{
  "hidden_act": "swiglu",
  "lr_router": 0.000915,
  "learning_rate": 0.00176,
  "max_seq_len": 2048
}
Below are experts of layer 6 (counted from 0) of a mixture-of-experts language model. Rows are named router (the router's row for the expert), gate (a neuron's input weights, with its number), up (a neuron's input weights, with its number), down (a neuron's output weights, with its number) and show model dimensions 384-511. Each number is 500 + 50 x the weight over its row's rms, rounded and kept within 0 to 999. Numbers have three digits each.
After each expert's rows: "comes before" lists some tokens at least twice as common just after its tokens as in all text. This comes from a sample of Wikipedia text that the model never trained on. Tokens count by the router's weight.

# expert 6
router:453496435455479524502462426527519520565520418566382475482538508465450478464458506512624507543493404451420605537509465498442588549465476442462466460535510621433570476406522442446503514522448489459528541573492575504440595554492535617489430412493548504520549528508598491550472424510531440584579441519484552537448475555495439426539501532529477523522522469505466450473498581524543495525467
gate0:457574484545489490511527496477472462482586459481551508460483485531467394492536494492464475496541437542492442546428394489560448515391536397480501455505419504517546408613517530454530439450478639503539556578595477598466502486571489601547466520532484478533569519511495487512467524540598570516514548465434519457472480492526555502470459542499483430472589468451577357467514445537431495514524
up0:501520484527506389535586637515552552510480554458522458523425456478468527512575548491512520428517540525409538488547466508471509627506497387492550479520542400496472495497470473485513525581529536531483451505498541559409504454466572565457570614559481481540547555592501521459519485492482488377428431471516452493522469495499553494528505415506585517435515539495475454589458397541417504504516
down0:508496494487483389596547568500536430471452499595503496524490528519485502532514570540470567505444561482507443424537602420537530467532462555520459481444437549479394469532441386389545540471494536570533483420510543553465511502464559460546467436625503526588617554576476560489579527552468406498519474510518590534435521462542519437512468635489452510499538431396511480510506509527478499450474
comes before: " |", "–", "0", "°", ",", "th"

# expert 7
router:516605503525454472542469566450423506467478570505544573575503528507519519487576472533504443514582538443543572518462430453561438552451529613461568522487486460562448409518507570563461486461418508478571508536549552602481485550452587620477592541587538505520464495499510543587569514448420527433452467492580504530514493439533480525549477535561485582507496566531505580415477506429492416437516
gate0:399445558408534596506529452485567565471496515516476510611574403353439567392510413515549562462511474457461545484499505511434511468448553428439532517496529560532481543357421615415516574459480496441520456524598589504486426540515443450494503462499541535515458498533529474481455564507410536494506411573571406541519463571447494502493506507533503604472467468487489602469428494537500457441467
up0:498594417437422632476475441424541520465398474480502455610574607547480533480552467539450475566515605454508476453497501562566513486552411511407544507464490429555474494577502504531559510499491497556490486532597530510542487521411506499567501534527570450498416474653549450507492537544473448513547442467560447506639451445493537454517532601442430563510455477527549590506439481470518510499498
down0:469484487624497513490458561538499446535407489472443474627544573597532461496452420502549613464554452413507476483518452568587526511529413442483537506558570487476498521486425547526522609478573582439597450467520530539447446475418440508532576500539542475438535554492494411529492448472418514500494501481541533540530448507509503575548534492449440503528484468429582525480524464518551504510537
comes before: "-", " /", "3", "4", ":", " UTC"

# expert 9
router:539565487439498426508552473577563516571607471401501483501459494620548576420494527475491541524475445544579421478536462511533482486553424527498530502534496485536423495528531510576498545566451411435571456456484446467446526591485491456459575497539487500513539554527512477586566468508450544385541604579424465537526465601380525555406537451388501537532468614432583438515494420539568510470564
gate0:438525554573530532562581458503492465480511489522480513542569479401535507449422450497549416504505444493514421490500538550497514409524551421655498497451529545488529533517514511427488479532477471529495598620463550505502541520610429506454565490435494469425533549492548445568465511438424535470497489420503533475484459471437474481544527466544514476520539513517482502496500520567462423514495
up0:491519566535526524576615535529553503431490483462473483490531426419521566520488572453508443492516478510516471503480563583482553432555617441579512477503538565525544554513533562460508440589497432540449481505467537480479542573565433485468538428516462452493585551484545496518448589431413586418450506528488527462513468467480482494522562503525493556533501454533442476598550538553507467479492
down0:503569482492434503464551513503514486534468585652457438451440460544539475515496486507509535464534548536472528487420560433541481535507545396547505489535524496469456574554592382477561442496489477541559491564462503548561535457518541522469356537571495513463513556554481475475516513447547550398522481560549497541413470540642498475560474483592462563516473533482569526493426493513463579540501
comes before: " as", " is", " for", " was", " known", ":"

# expert 29
router:506482498544569570489501453521511466500478492533480427439440432430488596504438561494435519474467486565496430459501556463545525473454549468401479448523540472448510552626463483484440527462464503452478466548490444520443497561416607406501534483439586500568498500518540582417563480516473418525521498465510571514461524433536460453500475588514540503483582495467413513566567445574551604593453
gate0:510568369425444459536459460468533523493433508503485471524534524464471581558520546544537526441453493399441442550465487549468596405457458584418373414573565501521648469468490478462560450567511578479552512603482548608454458468478475463483521516578492478500472459492514493446577525487467549487486537493416529421491428445497447566535552550433505464502561426545563496528489481478551524523626
up0:420480629508560515537480528551509448484549461472563555516481537564533518467489489389512488557623488547498531496593531589475426527476583493662509487440476413483487491519495525546546553598509452519442546406490425408566436547577592464484462573520505388515560593463560486538430487469475420518489459408495501534495486476463460510487520440541463495428506465502522492525446520437457569592483
down0:430492590525535606461501551463499520526555447443464458493536471538580506489541575602514552514535615452492481553448553509507434481503509541505506565422586471556500454561503452524514526434521575495499460568523489432431519561481429545458533533479503419492455446363439465492460489420523434503432457480486578501516509509498462490547511545577589501516502594486471526520599492628491382516543
comes before: "9", "8", "7", "6", "5", "4"

# expert 25
router:491497412509543495532515477438452514552490457532546553465436379545517480589446530533472465514474507511579444528543548484488456541406431501440457401504489480499483438556553515456433476453418447513542520531467532474450549526456487411454456557492484556616517464559390504508523457428495441565536436536495510429530453452491481462442540519463477487514423519432510410481492421464522561467488
gate0:551420598518449455521527472493484582499473459521525426474495504429563410508564408473532546473505572571584440407386474455602470440603418470491544437512491485538493502544561494539506475553508501483469457360378478616500473474502521547505576461521525528475425581483511467432512518509467516450570482421600480463539362570490467558501565454453476498558476519462543568529591538582479500494364
up0:445431480400483462471480478551542500469476468450493525442508531493570477575499530414526518551479540503517450537513482477461480590423451419439522485550531579530508527506565598478526563403486546510423491529533504528530475481448512535505480461436496481496544563428535438482505487482459595482454534527509414478547487495526542557478462504640524556540441526560517552493514445417584483480480
down0:494492518488530515379504451487587427518460507550551512377537597519582398515551549411493526510498453513524502596585507451548525470550557548507570531485459534472516579452518521522433530425587522470460496422524576478456488601497396551510433527466478501531503489554485481478507510547488461489506416486494454407565467501576504502537539479489500540479450516469476471389422608530567486526550
comes before: "\n", "|", " ==", "—", "^{‡}", "|---|---|---|---"

# expert 4
router:486496425412564549398421541487537493544480504540433512411491474472597431575501517478492506555532483490512502561476581377450533538423481518484514391500523561495490451412511423499500413567430448501605431454439509503570521458543487480470524466480527415533522458531448514478560463446577536502428551497454500465559516561472606470456495538489476419551496526491477481539518504540483587454598
gate0:493533583537555466433502472438471535496536427488508477570549472609556553508503505608474543467456432549505418509501458462513503510440450521547460548456556509521508515596507509522471453468496578569608557539375438543478473522542540571508442560550512542639482520498542530528514545426495503459547576442399451471535529514415504465520415486468576488461560632413441401497591385461538522529449
up0:433596461578458402545571497526527496392542516425569520454463528476503445494461468464474454465529539452514558528517485481606456357476454489521516496471533476506456490546441505466537486458579479413564505536481553615511439463443521499436450466498596461494498572481485461481489584586438520537412479488482552577511536457642394463516601491560491493535428481575608483593445524466471491450504
down0:477541521487362563455539521401540457451441527482483547478480516484560421552539505475456560574558554497513521495504453512512550482576467441568517526565577485524518624474555476484537468524502567404379561473498453567503406449527448577560503498508444413534559480535490419514508460550471507410467525482436519512553500469543442473501546487557572356416438389503538455615504512499506517455523
comes before: ".", " of", ",", " and", " in", " were"

# expert 27
router:486431569406501538548492540520580442441483508412490430452464476517523501517520417496487550447493572507483465388543484471521480502528469590550445512482489494523510550539561528471406478437504545446457446545522553545347532494471488544443461538482403593493491457554466515565535503487560432514492473508486474463519492536458553576424578526398503550488514578521482540522446504471554517500524
gate0:584467482442343510468526488426531481524449524499487518478444453382509479512550460571491535494557440461503482580563484485479462524450492495571390485489473479467487538572495498526539572465563525508489485524504474530488510533571546620556514412529468583547501465472470495579402559470566496523546496484555513542371468410476438500501521377424436481485551505454448538502595497571443535383469
up0:571542457477365525498591497466524533557466481488462431497470455457514454584569451611507573464561460528509499499507498495523491458427494461467443521383549499480545510434541556397519529478566523544623496507492462615538555452499540593448487488435469462476509563488507415429520485413458514432506486500551564466409563616465466484519489555515523564452561503412479519510603416564519512483606
down0:564537549539440451455454449581567489449478601432467508531451474445503570558604510444440510546592562499544475591505542479489571435481556445527455582570483420525440432465493431515536387497491523446545534478334572586444423505568394478557421413484584425456567566515619453515441500412496550488474481491469462453523520573509526547485497537514436520499457470469574528539448513539503598495480
comes before: " (", " |", "\n", ")", "),", " and"

# expert 8
router:547471469497493522500499423455493503513469450529514538596492482508418457405468544553467390404440410474503470504470550461511430507445496520439487467476443488485493519573579501535459606523530532539496486456491530520518538551459511474501510423566436522563514475486500553526554488488437499443545509469520494565416492472476569422496595444460524572541515445413589464551544535468501490561543
gate0:377480627568520409533575548408541531489567490484440486497551510551547474549427415561590475456546536451516472564500515567450518428444536481538529503482438482433442435513465427537482494482535617466488509610517451558469419520518460438491543482482484456508513514380481453455417574573441467588446484479633462505506574471472507542517506471529598412519576477469477477520542525494578452443540
up0:518516543473491511535502488516544512556465524517493485634485488512437514499545567486475587498540527525501503519502346422538461565511442508571603521634504479535492569448590529572515462507519434564524493453480557488485513491557537561560550497568578475474537409526520546580529478545433567392514532564441520516634474533571449491525433633418450502530558550502556368458519503490502459483453
down0:582514474533539546526495455573475509468449539551537491519483515440493408529554444366396506546549425535450489405504508456442432478493606508401519519496464529638573515518552530545541468423477509462561540521528497494553466579495551579478527542623524421499542484476551463512499474560450554480521519490464536550603449459524400453584515436467447564446542513451506522459498536434456439525558
comes before: " ", " —", " +", " —;", " −", " ."

# expert 22
router:487451450443509491464529466449481563474495498492488538518454473549564560533432518459501485470455520489520391425532411506563468497463495517398422447516447528542402459509564570454545559489469509496530491530469452480492547544521452404471488444499540542570508436504548513427580464494544606614489591554468479503485491476540471458420596518476556517477502438396474450550400426594542521490438
gate0:464534574519575390480556534550435486521519464439449556465488603479482516530477472532560569549439560502569505479488520472474430501546522517492575465561459513452511472468518473511506479493447503449536524478489513543528480434488483517464498482469507502455525505573514493510492472532514474504566454531579467450519566611512412531477521508510478536584440491542506489408559529508499432464483
up0:539465470487485552445465528421551502486400487497547396457413452521510531446549529486435473546647459533441520440537515475499575463480513501516477456587538485505535572499519501502456521589524467586426443483480515497468560476516507477552483449509555506470543428463427556447512504443529518491404505526440494569447435473483569446501478520519541438368581475446497595620408483559426603585464
down0:519489565569488468507508558448471517426489585464585445397481605458490507492591602527545490515555392533446457507511556578489646443507455498498483508456469490481474428483387531502536495560533522477526476491452506539477469518564529494491489449453443645499515513540485469464485591502442550468408542487554523544484552463487501559554431447509379474531490470576472512524483485467413460573518
comes before: "3", "4", "2", "5", "6", "7"

# expert 24
router:514489375501471467541512462536518513592561467549446520482458457591520541499492535481506527504486509427559415405512509460528450499437484564417456422571496474530360345484470541498450500539478441439522555564396510501529458437460464520487465497501410491476582483473518597509556477429469538618489612478365479457498459530509464423464528588547580482579482450496522448527465450498518603552499
gate0:497526487579483487407534512551548535593549452632485459542473491479488492580534578545512488553497575530554557474431517487572539472488503450628521585531560519478608538479454466572533484522484565554400444374522527516513500420532473542540554466495419530527377593526453479539440468488455485433409546442539443475507526605462434465525435474569526527494423488553442452494632541589519472580464
up0:533474520505487487489462428457466464454521560392504533516541484514488507434488453514434529503517501484549469531437498527431506515560499540445441429533475495462503504543599514455511572434473555479554462575482454513444465572549508442512455443436472462495494487474537549445534542548556565610605419548545403555519472491528541500521503564391511458484578530477573551479379432376498517524474
down0:518596509518546465477469501513570453558549485503526542645473490540520505482470485571554521570422568524382526510495514528546447527462505537526515456484431471461426475449441534457483535578478412482574525529470544505536466510547461453519448490494406522473484444579493542459516422546433479567503544473486414464545513490523429519448432413576564425417529472476545569405487479515478435485536
comes before: "==", "The", "===", "In", "1", "On"

# expert 26
router:518470638512496554403493528586570497582491524533477438427494447473512442596494416486550543459503560420460559444535501472490513494440556561527517419412519509578508614524521466559476537464519538505451458480452549535480491412508489459470498476488465543454455551480556478494499429488517468510456481520498519505458455526571531533438470540412418497558529444484471561538580463509479478414561
gate0:477546503522439490423519511480464515521535459486572491505521537462574467531626464516481521531534434507466538472491532526563444574428556506511509527596537485458478469555559420520479501456491496380426450546557471522483488400478542588411496453422496501468518523611544516559633530515490422480514488486433503578435401454634554498550585478481411551491539587483613510540546532479605529528502
up0:509515548543420393428476484449475489562518415489529526479447478500550473467515555497571552427488424550488505460549568459516464452429578502489455510537532528465431499492472445431482527389488421370471541448562419565494514396506550585450462482455538657492582501515514534485595568516518497483444512514466509457415450535590527508558590403501442530438483569560592467580493445535525482447521
down0:488517506491524410504469411466457475480415480460381485490457557518459450485509592458589432487522554543509498596532488507498572450486474569486375575527485490502425405597516596551573502580497486495508446518432398523442455518459601506492492509483556564557438565484563447468605475378527465473466473522486550546432498478517450588484372504531553457457438472444556509541508477538529469451486
comes before: " of", " the", " John", " The", " William", " General"

# expert 0
router:520526496509449444498535461527547489483514545501471509472490500540536482525557451420509548524617551507496485496546396548526544468527487481550394486472547561491506524493468557571447493517494503482489520551522501594432523521479510575511470499438401484484509497558499439593536520419554427459438565485461449592440482546454459448477492514516594503549523497572589493474473416549503455538556
gate0:459536536511556506438477562548497530451470592519540579449564532459481478569432526470527512548525459516502580504520566590443570351439514511434501436535510434487454550458469539508502364433544545551475505434572505471388509486484504468537471514441474373518474529422479469581467502505558617499363523486495558450525560567437519426515526534440521508501504491523458572535486548458397457465579
up0:526414444561472450571604489474466445504531435496472410505520502462453440469565541503521526530447534478461474442531454429509449565563485474521426541548483453524559456553504436448526576545427496349461415528452504512513462507533523505472516495540567513493594481499480493445557542499477398518626535475526480545538456444534493519528441450486542554497459522543554445512473478498538480569464
down0:477528549471496504521494481509494589457501592484484492428572533602486522473416526456527496490410491507495481511501450617483557469554531432487507445463484468356513526487518437450515483590539522524505508431540418479510456588533425447382398483510595460562478461512587591424586532520462426480473482524497432442499451488585536549502614574568478486508555556472484483436469579456453499534531
comes before: ",", " |", ".", " (", " in", " County"

# expert 14
router:455442474507512473468548398466490527483560446550440546447589464555539490577482558457507517610449508499496522479517512471479489469634468541551407482497439498528517466522548449496587514498497518506528574470573501567424555439447530523539445572500463501492451502472451577444641466459472535425500441478505474482443463502464487459384551448507549426507571539404537478543541571491492632508544
gate0:544495490516561517497505452494464513446540503490465404477429431430485535444469432478485516546586470508551476466517553481525407445416508512542552460453505490393501524568563499566561435431600588398468459462456517420550568511472555627553498418475499494501431586547562463445449520436521514547528566491548457549548476505529492507514429572442584573501552482525478565551475458517616556535504
up0:485483498539489547477487520537448519527486532467504524523526553515495503493514614560403537566560465530428522432476433493410525521570591461552513523477475501486578548489536496499559453494520526415433496500548442408528575463481488515506492507444515561482475491507525421473555542615494469482513462487550554546597481563416482580424539609502453562467526397522462541527480437461458536511484
down0:485385489579439549534452609522500469449538489509497432571465564429496536587602444510562484490496538502508463566491592501434449438483494498599572521397456462543534437458577426477459493458490513583485449489443519494463458441563504565442570452456517523446543484568496512573508414474539429478464373499480590594498515489388504511552470555492435405473432454488512540469532470411436401513442
comes before: " a", " the", " an", " not", " also", " one"

# expert 18
router:430428425479538449564515432479534438481476543561535486416423520627546490443507530454529555436465498562532441440513482479598473585468448519406395425532473604504495450481532476564514549510508461538546517592477392494607507536460436428491493497459499445487499423496513518529601454433572468521479634504461506462447455501518480426443519527425541383488490461505476525503430416593516517459439
gate0:510505572420469526447532562461487455479415544439339506450445532422416472538507473514555544545618634492474481561470515518484526553503492569451559502454534529469562517427535537560466488497491563567424448510482478446488506481570605495504567526517537482501473492497396382412509463536425554411455562545437528509558463537521524466522438498555531537488536473450525571500476503441526436459474
up0:485460457468552480492489550485454492406469567483443477515476618533619497585515484499434432560425537508523474431480578488427529496576526598484589474534487565503462495442559452516508463504608413452389467488540491464593430543514471576452507474457481518439470445471563472481469427562519450572489437467482447535594533557521539427497552530352565594532485439591526531444471537446491486539449
down0:534579539403475500414508487461617532562460566493505516545493389450568510508507576511469482568500473485515510481501435542482527463542548503459487460506461509564358547492448457448520483511496518467475527515458530573541475474543548520483533495453369538426485581484508478589560483436449548479471514477601542477510565507350512520549452487449521457572458532451409496523517490470502539595495
comes before: " of", " the", " in", " with", " as", "7"

# expert 19
router:443530487436500491555426463489465606464476453496444556570570577504453514527502481518491541480611512545602474509557446445548474558545474532524445472527473514520462450519547548499554526495597461476506458471446451416467566597451478534460440397511449450507519431461550464551555521430542507547531358478513534512492430464540527530484466461471422537519554507526495547415540615532554446461498
gate0:572564456525512437493552492474530477427494558501446509491553406519534509406482495536483426552541468485532513487469462438467498445413448484488561421582575428463499506470519519413574564549506473563583460518490527560555536501488503529488533592460557521540468556495509455562540469558513538595520501459489481617444509504616580497528519449527502487599491549507485490479474603541496537466579
up0:481475583535528515479560522507536530542501452495520565519412506517555563537553522523543647542493531496499498529553466639597495563556471470517556511461456536515507486404529499557313573502534509468470576514488491521518436473430398470414430466465443512398528507507598449441418605517543482461433519505429452429469485555444442570436493456461463552490527590431502432378592502464447414598520
down0:602523559564549518484505561484544528411492467491439422508472539439485496513445486518500584487455478473467515548425538531534540500419550450532653495565504451421436511460486487408574598520577509475429501493488547478551501413414365560505524520511444512562418532424577489488501563433495407443527526490461484514466565453512548570527546518461487421531574524454463530449471637430410537539526
comes before: " |", " year", " round", " place", " was", " season"

# expert 17
router:513545432496522522463562457488464553463501562550517399473549536581507589468434500485433490499503543490475461426514555534597454513451542418475433511474593495516410478535523574567414478472445404569470504481566385389517514550553499443440564509509518526430516429405464495431573529519599397567564486509476509471531453406429437556534495449457454573516499502479412397552459451525474631486564
gate0:567494550561557447480407410540447534435541583478484516432443582559532490479384437512551530462474505498451460502584555427544531591511472591418524573548509481568518554422429528471516476594570451579369575543508470503519502452476483453471507461489531485507500524477546575536469436550545502465491473510434471506488541543478448482557551580535513493583549459530420456516469372488401505553633
up0:546477501403435469561537574535485514508462465517375463506453466525539516402534603481563456439515486548447494510472554540461474502525529540597501526460425508616470533552470495540458645470634432438539476520552547499460501522491508441477471575544481457473548510472522455380498449510496499473518447408446506540519533417405503470537572524508447549440511439416554530507460535483604499446481
down0:453503546484504412503504517459468495493398498556556487583518515471520560445448522545458548502498495568518499549536500471454459520488465498531507487403465500521418563563502518543476537595501560538567560438464524435462412501507480517448515513539512512609458504568467453539540500476529469527446453481546515503403487457471489484433464412448605533487533508550405450461503477515533558520503
comes before: "0", "2", "present", "nd", "DST", "League"

# expert 21
router:553514490506478487622509511530464534553561523523530494460535553446422401546536544462522474446544544528564442483586539508577493391506442513489458448529389396617454559500617559487477459549506416628431523508514528463480477521413543589462506462464437494464566420573531469552426512507520513497467564492461468548561466513454535517551557496536399486466447526497534545473457487497456451593507
gate0:441547522521517599450464490444527536533504475396577437403480444388423521506502481411483383527510563510466468439477524543450497415426455491502450444479516455563578448541484485543536479545526488364504581558477563503538544487487539575544430527452468528473526467402501457460588569412479527503529414493505551545451435393488488511523424522564460468548504535548442491654469526469428505505474
up0:521501568470549439547524510438526442493467518522623483430367546536558462466522496441364450443560541488567622484496530517505418440421559469521493455538482537511570456533508551485592555438495435481530530453521477573515520597531500347480466461499436505484452521415508525430533529568476538423515402581579490532559490554526468429586503504565491528455385553511469413450432481474620514504498
down0:543385457518544527511511540429480395429515408488465519516508467561490493465481565479541528471588580441493533566498491460492345582561509593559533475575470512497539496453476565487567570414424513433480520537545416424508617511434622406591492430502531497520468513432466570539480473531529554546436545516476414434455589474525496530485494538580570452535437459510387403536536514544552433528495
comes before: ".", " |", ")", " (", "S", "/"